Below are experts of layer 2 (counted from 0) of a mixture-of-experts language model. Rows are named router (the router's row for the expert), gate (a neuron's input weights, with its number), up (a neuron's input weights, with its number) and show model dimensions 0-255. Each number is 50 + 15 x the weight over its row's rms, rounded and kept within 0 to 99.
After each expert's rows: a language model's description of what the expert responds to; "gets" lists some tokens that make up at least twice as much of what it gets as of all text. This comes from a sample of Wikipedia text that the model never trained on. Tokens count by the router's weight.

# expert 39
router:57 21 45 77 39 52 15 33 73 67 56 74 65 77 40 43 56 09 17 59 42 74 42 43 57 42 44 55 27 84 36 72 35 35 35 51 64 54 72 36 21 61 41 38 73 42 59 63 60 30 28 60 46 30 50 89 17 40 31 44 78 53 53 43 48 56 53 66 32 74 56 31 39 32 39 49 48 70 70 52 33 26 31 46 27 39 46 65 76 70 60 60 66 47 41 30 57 41 56 34 50 32 49 49 47 41 49 53 54 43 53 69 20 42 52 42 56 40 69 42 51 47 40 56 23 61 66 40 56 47 46 52 31 65 31 50 60 33 42 46 55 46 59 70 78 50 61 43 39 58 52 52 48 52 72 34 80 41 67 63 44 58 44 37 38 54 78 51 42 49 50 65 43 76 65 37 40 68 58 63 58 55 53 46 42 35 44 40 26 67 29 28 59 35 54 63 65 20 85 55 69 75 45 49 47 42 64 68 50 53 40 28 46 41 42 54 49 42 61 34 38 81 56 14 20 57 26 38 55 69 47 40 61 47 77 41 30 43 45 73 65 30 46 50 69 63 28 46 54 47 55 46 44 51 32 46
gate0:57 48 23 57 65 49 59 54 54 52 66 57 45 51 48 49 55 58 43 59 35 79 33 48 27 36 52 45 77 41 58 68 21 39 31 68 71 52 72 49 56 51 55 37 49 53 60 21 34 47 42 48 40 74 54 68 42 52 54 65 54 41 32 56 68 46 46 10 51 46 40 60 42 49 54 31 53 55 50 21 44 57 89 51 61 50 43 59 38 43 67 56 23 40 56 60 61 35 39 63 49 38 56 28 31 57 52 53 59 58 52 16 33 42 48 30 01 43 50 30 42 67 52 36 32 74 70 20 29 51 62 50 50 71 81 23 34 48 47 68 51 44 33 44 33 27 77 37 51 39 37 66 43 29 84 61 48 52 73 73 34 65 83 48 31 55 70 63 60 47 65 46 53 52 44 53 35 55 47 61 49 52 28 63 36 34 67 89 84 27 26 46 40 53 41 54 38 66 42 24 61 48 61 71 66 85 67 66 48 39 69 45 32 38 54 54 54 54 52 81 37 27 55 67 49 42 43 31 74 71 63 56 48 45 14 31 37 39 32 47 58 71 49 63 49 37 58 66 35 41 44 30 47 42 38 37
up0:57 38 57 42 46 44 73 40 49 66 47 58 46 80 56 69 32 49 32 75 67 51 20 39 42 51 82 72 75 70 53 68 41 54 59 65 66 63 79 67 68 21 82 45 37 35 51 51 29 58 51 44 54 26 24 70 53 34 63 59 36 50 46 54 33 29 54 50 36 33 38 54 27 59 65 47 45 43 34 51 62 53 43 73 48 11 44 38 54 15 63 49 32 64 29 75 51 43 32 28 27 60 43 21 36 15 61 36 72 27 33 35 42 64 46 49 49 60 52 47 65 53 44 52 45 62 74 45 37 62 65 71 18 57 48 27 65 58 61 38 40 37 26 72 40 35 75 43 60 54 48 53 31 44 36 67 67 50 54 66 45 51 15 59 50 78 37 49 73 67 44 36 50 57 42 52 57 53 70 43 45 40 63 37 52 55 53 57 54 31 51 56 51 70 52 44 60 63 46 28 64 56 40 42 89 52 65 57 30 66 43 49 73 54 48 62 56 48 50 73 25 50 76 64 54 76 72 70 68 65 59 37 60 54 30 81 69 64 50 33 48 41 63 39 64 30 61 44 52 41 39 30 30 23 42 67
First piece of a word at a line start or after an open bracket, like An-at-omy, S in S.I., C-atherine, age in birth lines.
gets: "-", " |", "|", " -", "al", "er"

# expert 25
router:42 41 50 46 49 51 33 35 63 65 50 51 65 68 50 54 64 07 51 56 46 59 63 78 32 60 68 74 34 56 40 69 51 36 39 53 68 57 62 32 68 67 75 62 68 54 67 50 51 49 47 57 38 21 67 51 51 28 32 74 60 50 76 55 38 43 56 69 20 59 45 45 23 17 42 37 27 55 76 57 19 44 62 53 31 45 57 47 74 57 78 32 64 62 55 58 40 44 48 50 37 42 40 45 55 40 53 50 43 53 56 55 49 63 49 51 53 33 44 38 55 44 47 78 33 59 35 35 33 25 31 53 32 62 40 39 63 61 42 39 37 40 33 64 57 37 52 30 52 60 42 79 53 59 49 39 70 55 75 74 36 46 40 50 49 68 85 49 45 62 36 48 63 83 62 19 46 20 31 42 56 23 52 29 44 55 47 26 43 55 51 44 58 70 68 23 66 07 71 46 40 66 61 42 51 79 65 45 31 50 47 33 41 38 84 65 22 52 79 56 39 56 57 39 44 37 37 45 59 76 28 06 73 57 47 27 56 42 61 67 67 42 55 69 61 45 56 57 49 75 70 47 48 53 56 26
gate0:69 46 61 57 58 50 52 66 40 64 41 17 44 63 41 62 52 88 54 38 35 26 57 99 49 43 75 48 43 36 51 77 66 37 42 51 31 58 40 45 57 67 58 42 76 52 23 41 45 44 48 52 29 25 22 36 46 57 55 47 70 61 46 45 40 48 51 50 25 70 54 47 50 53 49 66 62 50 82 48 55 71 36 72 69 28 43 53 61 47 60 46 33 70 89 51 60 31 33 50 38 39 46 35 74 70 54 51 62 24 34 63 55 53 46 45 65 36 43 33 34 45 69 64 60 71 50 59 43 39 41 52 40 59 53 83 61 22 56 66 83 45 75 74 94 27 60 56 49 53 49 44 71 50 59 22 35 55 58 18 47 48 37 53 33 77 99 44 48 51 33 63 65 48 42 54 52 55 63 48 52 58 59 53 28 61 30 54 43 34 40 50 48 60 65 46 38 44 30 27 48 31 67 55 78 84 56 49 33 65 56 38 36 63 71 45 37 70 52 50 38 56 70 40 29 46 41 57 45 64 56 38 70 56 57 56 62 59 31 69 73 59 28 50 49 65 28 38 60 60 74 58 40 53 65 27
up0:71 54 50 80 18 53 51 55 67 49 68 42 47 69 48 53 46 58 60 68 41 68 57 48 59 73 87 72 38 47 48 57 53 72 62 58 79 96 57 33 58 47 53 75 57 39 71 33 34 30 54 76 66 41 66 47 47 43 80 32 39 79 48 68 35 34 50 52 69 61 59 17 68 55 57 49 70 57 50 61 32 50 27 67 45 74 13 25 52 52 50 46 72 67 53 33 44 40 69 53 81 52 50 62 47 48 45 28 48 38 56 19 47 40 55 13 49 44 63 41 40 62 66 35 27 89 73 54 51 60 63 66 41 64 29 33 62 77 34 59 43 62 49 75 69 52 59 62 55 50 35 29 49 49 49 51 57 51 36 42 35 47 76 90 47 57 54 52 66 48 57 54 53 57 46 58 69 53 74 40 31 50 58 50 58 28 56 28 69 47 38 41 80 64 44 77 51 53 43 70 51 32 60 38 31 48 61 46 53 49 43 41 45 39 44 47 57 29 74 57 49 42 68 30 46 56 65 40 50 64 62 58 53 74 59 49 49 34 58 53 86 61 39 41 52 52 63 61 46 69 29 47 37 60 68 07
Final syllables of foreign place names and closing marks such as ), ;, ". and commas, e.g. Sabunch-u, Day-u, ago, later.
gets: ")", ";", "u", ".", " also", "\""

# expert 31
router:57 35 40 49 44 32 35 12 69 72 54 65 63 54 45 47 47 21 49 41 40 57 44 71 48 70 63 81 55 54 62 65 26 55 44 68 52 34 61 43 60 60 57 51 70 34 48 41 55 53 69 33 21 43 45 82 35 41 47 46 46 35 62 47 62 60 53 73 51 70 62 34 29 36 29 27 15 74 76 47 11 45 48 59 19 53 62 68 71 28 71 55 52 67 41 65 52 32 53 45 35 50 26 42 32 34 44 32 55 67 23 57 30 39 52 53 38 55 44 41 59 45 45 53 35 61 69 57 57 24 61 44 38 51 23 33 53 41 43 62 13 42 38 58 29 61 68 38 38 48 45 60 46 60 67 58 78 47 71 64 50 58 46 44 46 54 79 41 48 60 32 50 31 84 46 45 29 29 50 64 45 44 46 37 56 60 45 37 51 57 42 62 59 30 74 50 58 33 69 65 70 50 57 41 12 39 82 47 76 24 46 28 64 53 78 33 46 40 75 63 25 54 59 40 71 37 35 47 43 51 49 19 65 28 55 56 50 54 88 86 65 47 67 56 58 52 60 47 47 63 33 45 52 49 51 52
gate2:29 47 38 48 40 31 67 27 59 72 65 63 51 50 63 81 21 42 70 47 50 54 54 32 62 46 67 52 39 69 55 56 36 59 46 28 75 52 59 18 15 56 55 47 60 47 63 56 56 26 66 32 48 53 24 48 74 40 22 46 59 35 26 31 47 43 27 50 58 53 47 57 73 38 79 45 12 68 35 44 48 47 43 27 45 34 43 65 21 43 46 60 60 22 29 45 42 55 77 50 28 37 54 27 65 46 48 57 77 45 45 54 23 34 52 53 58 39 28 46 57 58 46 58 67 49 54 64 29 81 18 71 17 64 38 53 73 20 41 25 67 28 47 09 51 31 55 38 22 42 50 44 55 47 30 31 45 56 59 45 61 46 59 63 28 42 50 38 64 52 40 56 25 45 46 30 05 50 43 59 66 60 48 57 66 56 44 50 27 38 28 48 72 60 72 22 67 49 45 47 63 72 64 54 43 43 54 54 59 62 51 45 26 63 39 59 58 58 52 51 54 49 40 51 47 14 28 33 55 74 70 44 56 56 24 43 52 68 61 52 31 67 42 58 52 57 45 47 59 37 61 56 44 42 67 25
up2:70 33 23 57 39 61 55 50 43 61 43 49 71 61 54 55 37 80 41 70 29 67 70 60 41 45 68 28 45 41 79 76 42 56 53 64 77 44 36 33 64 27 64 54 55 39 13 54 57 72 67 74 24 31 32 49 49 73 42 65 50 78 38 39 40 56 54 54 64 40 56 58 49 74 25 62 65 30 59 45 87 33 26 51 31 13 51 44 30 16 40 61 69 65 80 45 44 49 46 56 39 60 50 38 21 38 64 45 54 42 65 54 69 40 47 74 62 53 44 53 47 52 56 49 38 24 48 53 47 53 67 51 54 46 57 50 52 51 22 49 44 43 37 58 68 40 61 33 37 43 42 44 43 75 67 28 44 34 57 38 46 47 58 47 58 47 65 75 44 40 53 52 57 54 41 47 61 16 59 40 34 70 28 49 76 37 43 59 62 41 27 40 44 68 77 58 23 68 31 36 56 14 49 51 27 67 69 10 32 61 60 53 67 66 57 50 51 25 71 47 49 53 67 28 23 59 63 51 59 32 45 69 50 24 67 47 27 66 55 62 52 53 39 43 42 61 49 55 46 51 38 20 80 51 23 38
Word pieces right after hyphens or spaces inside compounds and Latin names, and leading digits in tables and scores, e.g. Red-billed, McGraw-Hill, spicifer.
gets: "1", "2", "–", "b", "/", "ic"

# expert 63
router:50 33 57 46 52 26 46 18 72 65 89 72 69 77 57 65 32 16 47 34 45 43 45 50 48 66 73 77 55 60 46 76 35 35 32 70 68 45 84 26 49 84 50 38 66 48 63 69 33 47 47 50 38 47 29 84 25 48 57 57 59 45 53 55 50 49 52 63 34 71 44 30 29 24 35 23 61 73 82 48 45 33 43 66 47 42 49 61 64 62 67 53 39 67 47 74 67 21 38 50 51 48 45 52 38 24 44 38 64 52 51 68 33 34 70 52 58 43 57 43 55 43 39 52 30 69 62 57 54 38 63 55 26 53 43 39 45 49 44 49 33 34 17 69 61 53 76 33 59 63 28 60 63 53 62 44 66 60 63 65 35 42 36 32 65 38 91 48 35 63 40 65 47 81 58 42 45 69 68 37 60 54 45 39 48 70 39 52 49 61 26 43 43 44 63 56 48 29 78 57 67 51 56 48 48 27 73 76 62 49 40 19 68 54 55 65 41 49 65 43 37 60 70 52 54 69 54 58 31 45 31 35 41 50 60 50 34 34 48 85 70 35 72 59 61 61 75 65 39 40 58 40 27 55 39 37
gate0:56 60 25 53 43 35 61 41 48 57 55 46 31 37 41 60 45 46 76 41 40 40 66 24 34 44 34 60 31 44 55 66 62 40 69 43 12 46 46 58 24 43 58 72 44 47 16 57 52 29 48 39 55 49 57 67 50 50 53 72 44 31 54 52 34 45 57 55 23 52 57 58 49 10 49 35 44 59 57 55 42 26 81 48 51 40 57 52 62 64 48 25 68 35 46 80 75 37 58 24 66 63 75 52 80 27 50 61 57 46 37 49 66 69 64 71 32 57 69 69 25 44 61 67 36 62 37 44 50 45 44 49 60 39 39 44 50 71 53 56 50 39 54 98 33 53 63 47 59 60 19 17 65 50 38 31 63 56 45 48 77 48 34 34 67 60 49 62 59 29 32 47 51 52 68 54 49 51 53 44 50 51 50 39 35 35 16 68 41 27 28 64 52 67 53 36 47 69 76 62 33 78 42 10 72 82 68 47 29 64 54 48 39 54 65 43 41 27 44 35 52 91 54 27 25 56 58 68 51 46 44 50 34 66 43 37 36 56 70 48 41 55 56 65 42 47 91 66 22 58 39 61 48 59 55 39
up0:48 49 60 41 52 81 61 42 60 43 69 66 68 64 65 54 28 55 44 63 69 44 35 43 24 29 34 75 45 60 57 19 60 53 26 73 39 29 63 40 53 91 75 87 50 38 65 53 56 67 33 65 53 56 37 39 40 51 33 31 53 47 32 32 80 76 42 51 67 46 42 52 55 54 68 62 27 59 39 60 60 59 43 32 45 47 45 38 45 56 52 30 40 24 44 52 51 29 49 43 34 64 72 66 39 58 32 34 36 73 56 30 42 50 62 79 41 40 53 52 65 54 30 70 42 54 39 50 31 82 47 65 50 61 73 24 55 73 37 51 62 64 40 29 15 62 45 54 57 26 75 27 35 63 57 50 29 55 32 78 47 27 30 35 34 59 47 73 42 51 51 67 48 64 47 56 55 30 64 50 45 10 55 43 62 59 32 42 65 45 52 25 56 46 67 45 77 67 56 78 69 54 42 86 41 54 35 33 34 76 63 51 18 49 60 67 44 56 48 54 66 52 53 36 47 32 58 50 57 63 55 65 52 62 33 51 66 41 73 52 67 60 63 49 63 61 38 66 59 55 58 65 68 57 08 69
Word starts after anti- or other hyphenated prefixes (anti-apartheid, anti-submarine) and infobox labels like Born, Genre, Phylum, Preceded.
gets: " (", "p", "-", "f", "S", " P"

# expert 36
router:53 40 48 64 53 50 53 53 57 59 28 60 70 67 75 53 34 13 49 50 59 54 33 77 56 70 64 58 19 47 61 45 25 24 28 54 33 56 77 51 45 75 44 33 70 57 48 49 30 43 17 60 45 52 60 57 22 48 34 42 62 37 45 35 66 64 20 75 26 52 32 08 45 20 57 41 40 44 63 23 63 30 47 68 47 42 45 64 85 44 79 31 48 62 38 54 35 57 41 54 52 31 33 56 49 54 75 66 52 49 28 90 27 35 39 55 68 59 48 47 56 65 49 80 36 65 26 56 37 48 23 64 51 69 29 40 46 45 46 42 66 47 64 67 63 34 68 48 34 63 39 38 49 61 43 39 60 54 69 67 44 72 43 53 47 43 76 56 29 45 31 52 44 73 41 10 21 47 31 57 41 67 39 33 62 50 46 31 55 72 38 35 64 55 66 29 73 40 70 49 52 62 51 38 69 50 72 61 37 37 49 19 37 70 47 43 57 58 59 50 36 60 53 28 57 54 30 60 36 57 40 20 61 32 34 47 63 45 65 79 38 41 55 51 60 51 44 46 42 50 47 65 30 35 52 39
gate0:62 57 56 61 64 46 59 49 61 49 43 44 52 63 46 75 35 44 47 37 32 44 58 51 52 64 43 35 45 40 48 52 46 44 67 60 81 37 75 30 14 61 41 70 57 53 17 67 51 61 54 27 89 56 60 56 51 35 60 70 63 50 38 57 60 54 70 69 44 53 70 46 50 23 44 56 36 74 90 55 52 41 50 90 53 47 46 50 45 90 40 60 21 41 80 55 52 47 79 25 47 33 54 26 72 31 20 59 44 46 69 35 49 60 32 43 44 63 88 55 37 40 52 48 53 68 37 39 49 71 41 67 41 59 67 70 57 55 33 59 49 49 10 33 55 55 16 42 73 49 67 45 47 63 58 46 74 47 59 00 46 41 47 41 80 55 33 32 36 68 26 62 40 43 88 55 24 47 38 58 70 59 52 46 33 36 50 57 29 17 30 59 51 24 73 52 38 60 42 24 48 58 45 61 62 47 34 37 67 41 65 58 41 45 58 67 58 47 60 46 48 53 28 54 25 61 63 41 44 70 56 65 49 43 47 48 36 49 36 57 38 50 49 46 53 47 44 51 53 46 44 34 35 54 60 51
up0:13 61 23 41 61 59 52 56 50 36 33 42 40 39 47 71 44 62 59 67 39 28 65 58 46 47 72 45 50 50 58 74 78 37 42 68 59 50 06 30 40 42 42 71 63 58 54 33 51 62 13 41 31 40 38 60 50 39 37 25 28 54 52 37 71 68 52 60 46 32 34 69 42 47 24 69 35 76 58 52 34 83 43 77 40 52 49 59 65 37 53 76 57 41 71 41 47 25 38 24 46 54 67 65 53 12 44 33 42 32 46 42 64 64 17 48 61 58 85 42 53 45 51 43 48 65 43 43 27 43 36 50 61 59 49 57 52 43 48 33 28 62 20 60 49 59 54 52 69 36 49 55 56 70 47 39 29 23 57 46 49 42 37 40 48 62 39 59 37 56 74 64 59 65 61 34 32 43 62 52 12 47 53 65 40 99 69 24 35 17 33 41 48 20 63 64 48 53 44 39 40 53 55 38 46 65 25 56 44 43 59 46 42 39 35 61 57 69 37 59 72 48 28 51 41 39 59 69 30 54 52 65 28 46 33 49 54 50 76 51 37 67 52 61 09 58 41 33 36 62 44 55 53 34 56 26
Later digits of long numbers, years and year ranges in tables, e.g. 196-4, 1994–95, plus units such as sq, kg, pm.
gets: "5", "6", "–", "4", "7", "3"

# expert 35
router:81 54 50 56 68 22 18 20 59 62 33 51 65 70 52 41 46 40 35 51 15 51 52 70 71 55 59 59 52 58 46 68 22 36 47 83 57 51 57 51 39 57 61 40 66 46 42 40 35 30 50 49 43 39 24 85 54 41 40 62 60 55 41 29 65 63 47 69 56 58 53 35 19 41 50 19 51 90 59 43 28 31 26 65 29 66 51 54 65 39 74 41 48 81 54 67 43 44 46 53 25 45 50 45 46 46 90 67 41 49 50 62 40 56 53 58 47 53 46 34 58 60 42 31 45 67 67 41 40 36 49 53 51 74 13 34 48 25 52 50 22 38 44 49 36 42 73 25 60 45 31 38 50 73 84 39 82 54 57 46 49 59 49 49 36 39 66 72 48 72 13 60 51 86 36 48 36 38 47 73 53 46 45 53 42 44 48 58 35 54 38 41 50 51 63 56 70 12 84 42 50 53 66 40 44 27 74 51 61 49 45 20 72 40 62 54 50 57 91 59 23 55 59 40 59 54 31 32 43 36 42 41 56 50 61 58 63 67 50 70 49 46 78 58 47 42 62 44 37 52 30 50 53 51 50 34
gate14:24 32 51 68 37 54 45 38 60 71 47 56 45 72 44 55 43 41 61 44 29 58 19 51 73 92 44 47 64 70 24 74 30 48 58 41 59 45 60 49 56 40 38 69 65 49 64 65 16 96 55 62 50 42 50 68 32 63 60 30 41 72 72 57 31 38 79 43 60 80 52 48 31 47 39 34 70 60 55 32 75 43 35 84 43 47 27 27 47 62 58 57 68 42 56 57 69 39 68 02 75 33 25 60 37 16 47 51 70 37 76 50 45 34 58 31 56 47 63 60 35 30 62 38 29 64 38 53 52 32 55 36 60 60 67 36 52 42 47 61 74 44 39 53 90 42 62 63 55 74 55 67 53 57 83 57 71 15 64 39 49 46 74 30 59 48 59 47 48 49 44 49 53 66 36 58 54 56 58 39 37 55 42 21 32 58 42 65 39 21 56 44 52 60 73 59 38 55 61 64 46 42 20 61 30 47 48 65 47 35 54 56 61 63 67 36 40 41 57 48 43 49 61 14 55 54 65 38 39 49 45 64 39 55 42 62 40 56 49 50 65 43 33 31 50 26 64 50 41 32 46 51 51 59 26 65
up14:49 62 38 71 56 46 26 48 72 54 69 57 68 43 50 46 56 41 49 71 53 58 23 51 64 57 61 44 53 55 81 74 56 40 59 18 63 50 50 57 48 51 37 38 50 29 41 35 44 55 45 72 41 34 44 56 35 44 66 40 07 55 62 59 52 43 38 30 51 43 70 59 38 40 31 59 64 47 55 36 49 63 57 76 28 48 52 48 49 37 74 70 52 57 37 51 63 41 47 37 50 57 66 29 59 72 46 58 55 56 27 59 51 28 95 47 53 55 53 64 61 22 47 50 66 66 63 25 85 46 65 66 65 61 60 30 11 19 41 68 32 46 41 64 54 70 58 33 40 54 57 73 33 63 70 52 44 50 69 53 34 46 48 19 58 53 48 50 36 27 41 82 29 50 42 78 54 64 58 77 36 56 20 44 35 55 48 36 35 45 55 88 72 34 73 56 58 37 22 44 56 75 08 62 34 69 63 46 62 58 75 42 73 38 24 53 40 65 43 61 46 65 19 47 30 54 58 52 37 44 46 46 50 39 36 46 44 36 59 37 38 53 39 50 55 39 28 36 79 74 63 35 47 60 77 64
Digits in sports tables after minus signs (−'5', −'8'), plus opening digits of years, populations and coordinates after parentheses.
gets: "2", "3", "4", "6", "5", "1"

# expert 23
router:60 21 41 56 40 59 57 36 61 84 74 67 82 76 58 47 38 41 19 53 65 50 34 41 70 40 78 70 41 66 31 57 50 52 35 64 66 50 86 32 36 84 43 56 82 48 68 70 57 43 18 37 55 52 55 82 31 63 52 48 72 45 55 38 60 65 50 66 43 57 34 39 66 25 34 48 41 57 79 43 44 40 34 35 22 40 37 53 68 65 75 34 49 51 41 52 41 72 63 46 43 40 40 32 45 46 43 47 62 65 51 75 19 42 53 67 41 47 64 60 47 53 47 58 53 69 41 56 50 50 59 46 18 75 32 49 67 52 48 36 34 56 67 50 51 51 66 43 64 56 36 44 46 69 72 38 82 46 65 79 61 43 39 34 60 36 84 55 23 61 32 67 49 81 58 50 22 66 34 55 53 58 50 46 43 50 41 48 50 86 15 24 39 57 66 46 55 33 63 41 66 67 40 51 54 39 66 57 45 70 60 23 37 58 51 67 56 51 82 43 41 67 54 54 61 54 31 73 59 42 42 34 68 36 62 58 39 58 44 63 51 31 69 44 58 58 56 48 55 68 70 59 29 37 25 25
gate0:42 33 85 42 16 40 57 31 73 79 41 80 50 58 85 35 38 42 80 37 33 43 63 69 54 58 49 31 48 56 38 58 48 43 52 53 53 82 51 79 36 51 52 39 30 43 66 44 48 51 64 50 57 29 36 36 50 60 34 53 59 38 44 33 58 47 29 74 64 49 69 52 32 54 43 37 25 56 58 54 29 40 23 37 42 23 48 55 75 37 62 57 44 42 49 46 38 33 54 26 61 66 59 42 71 54 72 55 56 60 20 35 54 55 46 43 44 43 24 28 32 28 18 45 51 58 79 61 45 45 65 25 27 54 61 27 52 40 24 44 45 44 57 54 43 42 51 53 46 62 40 60 55 64 57 69 64 60 38 62 21 51 31 47 64 55 50 53 40 52 40 77 47 38 56 56 45 88 44 79 24 41 50 59 99 54 29 41 50 63 40 39 52 59 44 57 57 35 44 70 34 47 38 36 50 50 16 31 58 35 55 63 48 70 52 52 46 25 53 31 64 22 61 48 58 45 46 13 59 26 43 52 55 51 64 44 79 36 47 48 49 39 22 39 43 83 48 44 28 47 48 49 68 73 61 42
up0:56 40 13 39 68 65 40 71 74 52 44 10 42 59 56 49 62 67 67 55 33 74 67 24 44 34 65 83 66 42 47 83 68 51 22 52 28 40 48 74 54 53 41 24 44 52 32 37 32 72 57 26 22 60 45 54 36 32 66 50 49 58 59 45 48 40 97 54 66 43 51 38 31 37 50 54 50 32 41 55 59 48 32 42 59 48 55 70 61 39 61 46 49 51 56 56 63 50 46 53 55 35 52 61 33 49 33 37 37 22 63 47 72 70 80 28 38 58 45 55 37 88 55 45 50 31 30 21 31 21 31 52 71 30 64 64 54 58 81 53 38 40 58 44 36 30 58 42 30 32 58 27 39 40 49 27 28 36 64 46 68 79 64 44 41 33 56 25 66 32 55 37 41 63 48 49 53 47 41 42 56 62 44 33 36 40 68 45 38 24 53 78 49 33 58 34 54 58 53 20 68 42 86 65 48 61 59 23 61 41 66 46 64 45 19 45 64 61 45 63 51 35 49 48 51 62 51 70 38 51 42 49 62 37 40 63 29 66 55 46 73 76 44 70 28 36 53 60 71 43 59 38 65 54 51 38
Middle digits of four-digit years in birth–death spans and date ranges, such as (19'4'0–89), 19'9'6, 19'3'5.
gets: "9", "8", "7", "6", "1", "0"

# expert 46
router:45 34 55 31 43 39 38 53 69 58 46 80 63 83 38 46 65 25 37 48 47 52 45 82 45 66 73 57 55 56 31 65 38 34 27 63 63 73 74 36 57 87 79 46 76 67 64 50 45 47 32 61 47 47 39 74 51 49 24 65 69 47 67 42 49 46 28 77 31 49 38 43 46 28 25 21 38 73 60 55 24 33 52 63 34 54 51 41 68 42 78 31 45 59 39 55 39 42 54 49 54 51 12 42 37 36 68 51 44 74 50 52 38 70 44 39 82 50 48 33 47 45 27 65 36 64 37 51 36 51 23 47 20 74 61 44 76 65 41 43 54 57 69 71 65 46 50 35 38 61 35 68 67 64 61 58 58 56 64 63 40 60 35 56 53 53 66 57 35 32 42 40 68 82 54 25 26 40 45 52 58 27 67 33 59 49 45 39 29 67 56 55 60 59 87 25 70 29 69 46 57 55 49 13 57 64 63 52 37 43 56 28 40 57 69 58 35 45 55 43 30 46 45 21 72 44 31 54 55 59 37 08 66 61 27 28 59 46 62 63 50 41 42 54 56 51 47 60 44 66 50 65 41 42 40 47
gate0:25 56 35 57 27 58 65 67 65 23 14 51 44 60 52 42 32 48 67 57 52 43 76 39 51 45 59 65 35 35 67 81 84 37 24 54 53 42 36 32 50 52 49 48 55 63 38 54 45 57 50 37 35 81 45 49 60 64 59 63 33 47 21 47 57 64 62 35 35 51 71 59 16 36 53 62 36 40 48 57 36 41 63 43 44 51 14 39 41 16 76 44 24 60 48 59 25 73 58 60 49 45 42 60 39 52 49 39 34 17 38 17 63 58 40 61 56 44 44 15 50 56 42 91 42 56 44 46 24 41 30 43 63 54 54 54 58 60 41 40 59 75 25 49 54 55 29 36 54 41 73 53 30 40 38 46 37 59 60 36 34 25 51 68 82 86 33 30 58 47 59 35 33 35 61 41 48 48 65 49 64 51 45 65 84 60 91 48 51 48 35 71 65 55 20 45 62 64 34 57 34 41 56 36 51 49 83 61 36 56 57 47 45 68 69 46 53 35 71 38 36 32 46 71 39 68 38 55 50 43 43 50 45 70 46 31 32 71 40 53 49 67 52 88 40 41 62 69 58 70 61 63 44 35 45 58
up0:52 65 29 41 17 35 52 62 52 52 60 47 27 69 68 50 56 53 57 78 63 39 56 44 47 26 41 57 62 44 41 60 29 48 79 43 63 42 70 39 50 32 59 34 52 62 76 51 30 35 49 50 67 50 40 42 56 61 17 56 57 72 42 30 34 39 48 48 26 39 42 33 89 32 77 40 52 77 71 55 63 76 61 58 54 60 52 47 44 53 47 55 48 44 74 39 69 63 54 87 41 38 71 30 49 35 46 32 63 37 40 25 59 50 28 29 72 60 68 57 44 45 32 09 57 85 48 29 62 41 44 61 49 50 48 23 76 63 63 56 51 47 38 24 74 49 52 53 80 64 40 43 46 45 33 52 45 64 41 55 59 40 41 63 59 57 48 40 58 45 43 36 51 33 68 32 35 52 50 64 29 32 57 58 81 13 55 40 63 72 65 55 99 58 54 30 36 56 38 57 48 35 50 41 42 45 61 52 64 33 72 52 19 57 43 71 22 40 63 55 51 53 47 51 48 61 57 38 19 73 64 38 38 99 49 68 69 43 49 49 66 43 56 38 42 53 44 49 39 41 24 55 63 48 46 37
Periods and commas ending sentences or clauses, often after a year or a closing parenthesis, as in 2002. and (2019).
gets: ".", ",", " in", ").", ")", ".\""

# expert 14
router:48 38 57 41 50 46 45 34 73 61 28 52 73 48 62 55 72 19 36 56 39 54 64 87 57 65 69 57 58 53 25 64 52 31 27 89 44 56 58 43 55 72 59 61 63 65 75 54 46 46 26 53 56 51 71 53 30 52 41 64 52 60 68 55 61 55 50 74 38 65 71 33 38 19 63 47 37 56 69 44 42 34 63 50 16 59 57 49 70 56 64 28 52 69 50 56 39 46 47 63 35 27 37 44 67 39 56 50 37 68 48 53 38 51 43 55 69 40 40 35 38 56 14 63 43 44 73 47 50 35 35 43 41 66 45 44 63 40 50 58 24 26 43 63 54 60 59 38 55 41 27 76 82 78 79 31 69 41 61 46 49 46 30 49 67 62 64 47 55 49 40 43 45 97 65 19 15 62 45 40 51 36 44 25 46 47 41 41 36 48 31 51 50 42 53 39 77 21 84 44 48 58 50 26 45 62 66 52 53 37 46 33 49 55 81 40 44 42 50 41 23 50 79 27 71 37 08 43 45 68 44 02 65 52 47 53 52 58 44 71 52 36 59 54 43 46 24 45 61 60 38 43 45 53 51 36
gate0:30 41 31 18 50 92 47 46 58 64 57 61 69 64 39 46 57 66 38 29 67 38 45 80 62 76 77 28 36 55 55 49 44 76 31 56 52 67 76 58 56 53 44 42 51 15 64 43 52 53 51 60 43 33 44 64 53 60 76 77 59 45 54 67 57 60 30 60 72 57 46 57 53 86 44 48 41 69 55 48 63 70 28 25 64 40 42 50 71 70 41 75 46 69 55 59 35 45 40 63 61 48 61 47 51 70 40 75 71 36 37 43 52 46 40 51 32 13 57 19 60 53 68 59 54 53 76 36 34 39 36 61 55 38 65 25 69 37 54 55 53 63 59 54 10 66 50 37 70 67 22 25 65 35 61 66 71 69 42 62 62 63 76 66 73 63 39 61 52 57 70 33 72 56 43 38 47 37 18 58 38 46 56 42 39 44 57 37 21 37 73 65 43 50 53 48 42 41 46 47 60 32 54 42 92 78 53 51 56 65 71 45 47 42 60 48 23 54 59 72 71 55 60 46 56 45 28 41 64 59 60 54 75 47 49 63 41 42 57 45 21 50 31 64 59 38 26 62 40 24 64 48 61 67 53 60
up0:47 42 45 43 68 55 57 66 45 57 45 79 38 26 51 54 60 68 37 49 64 64 47 20 39 41 59 61 43 61 51 52 68 46 63 70 54 45 18 53 49 41 60 72 44 51 46 59 37 63 33 26 47 22 34 83 34 43 59 35 25 41 16 75 40 56 77 46 62 49 25 41 88 39 76 40 51 30 57 37 45 54 50 56 52 64 51 62 69 61 46 37 59 26 46 65 69 35 48 35 60 17 50 45 47 46 46 41 50 35 54 38 62 39 51 47 72 72 46 46 59 54 33 64 35 41 27 46 51 63 63 54 28 58 61 63 75 61 73 36 53 64 46 69 84 41 50 31 61 48 85 45 64 74 43 74 41 49 46 53 57 63 77 36 40 32 67 23 61 51 63 62 33 51 47 54 61 45 36 49 61 31 34 42 64 32 29 49 71 57 26 58 47 73 43 59 34 32 48 59 46 32 43 45 25 64 45 14 22 49 48 31 49 83 38 54 53 59 46 65 44 42 34 70 36 58 69 45 57 51 54 67 74 78 63 40 20 50 71 47 60 60 16 40 45 52 52 48 50 70 53 53 14 17 72 20
Commas after names, places and nouns before and, which, who, as in Ward Bond, Yeovil, Somerset; also final pieces of surnames like Camm-ock.
gets: ",", "k", "s", "n", "y", "t"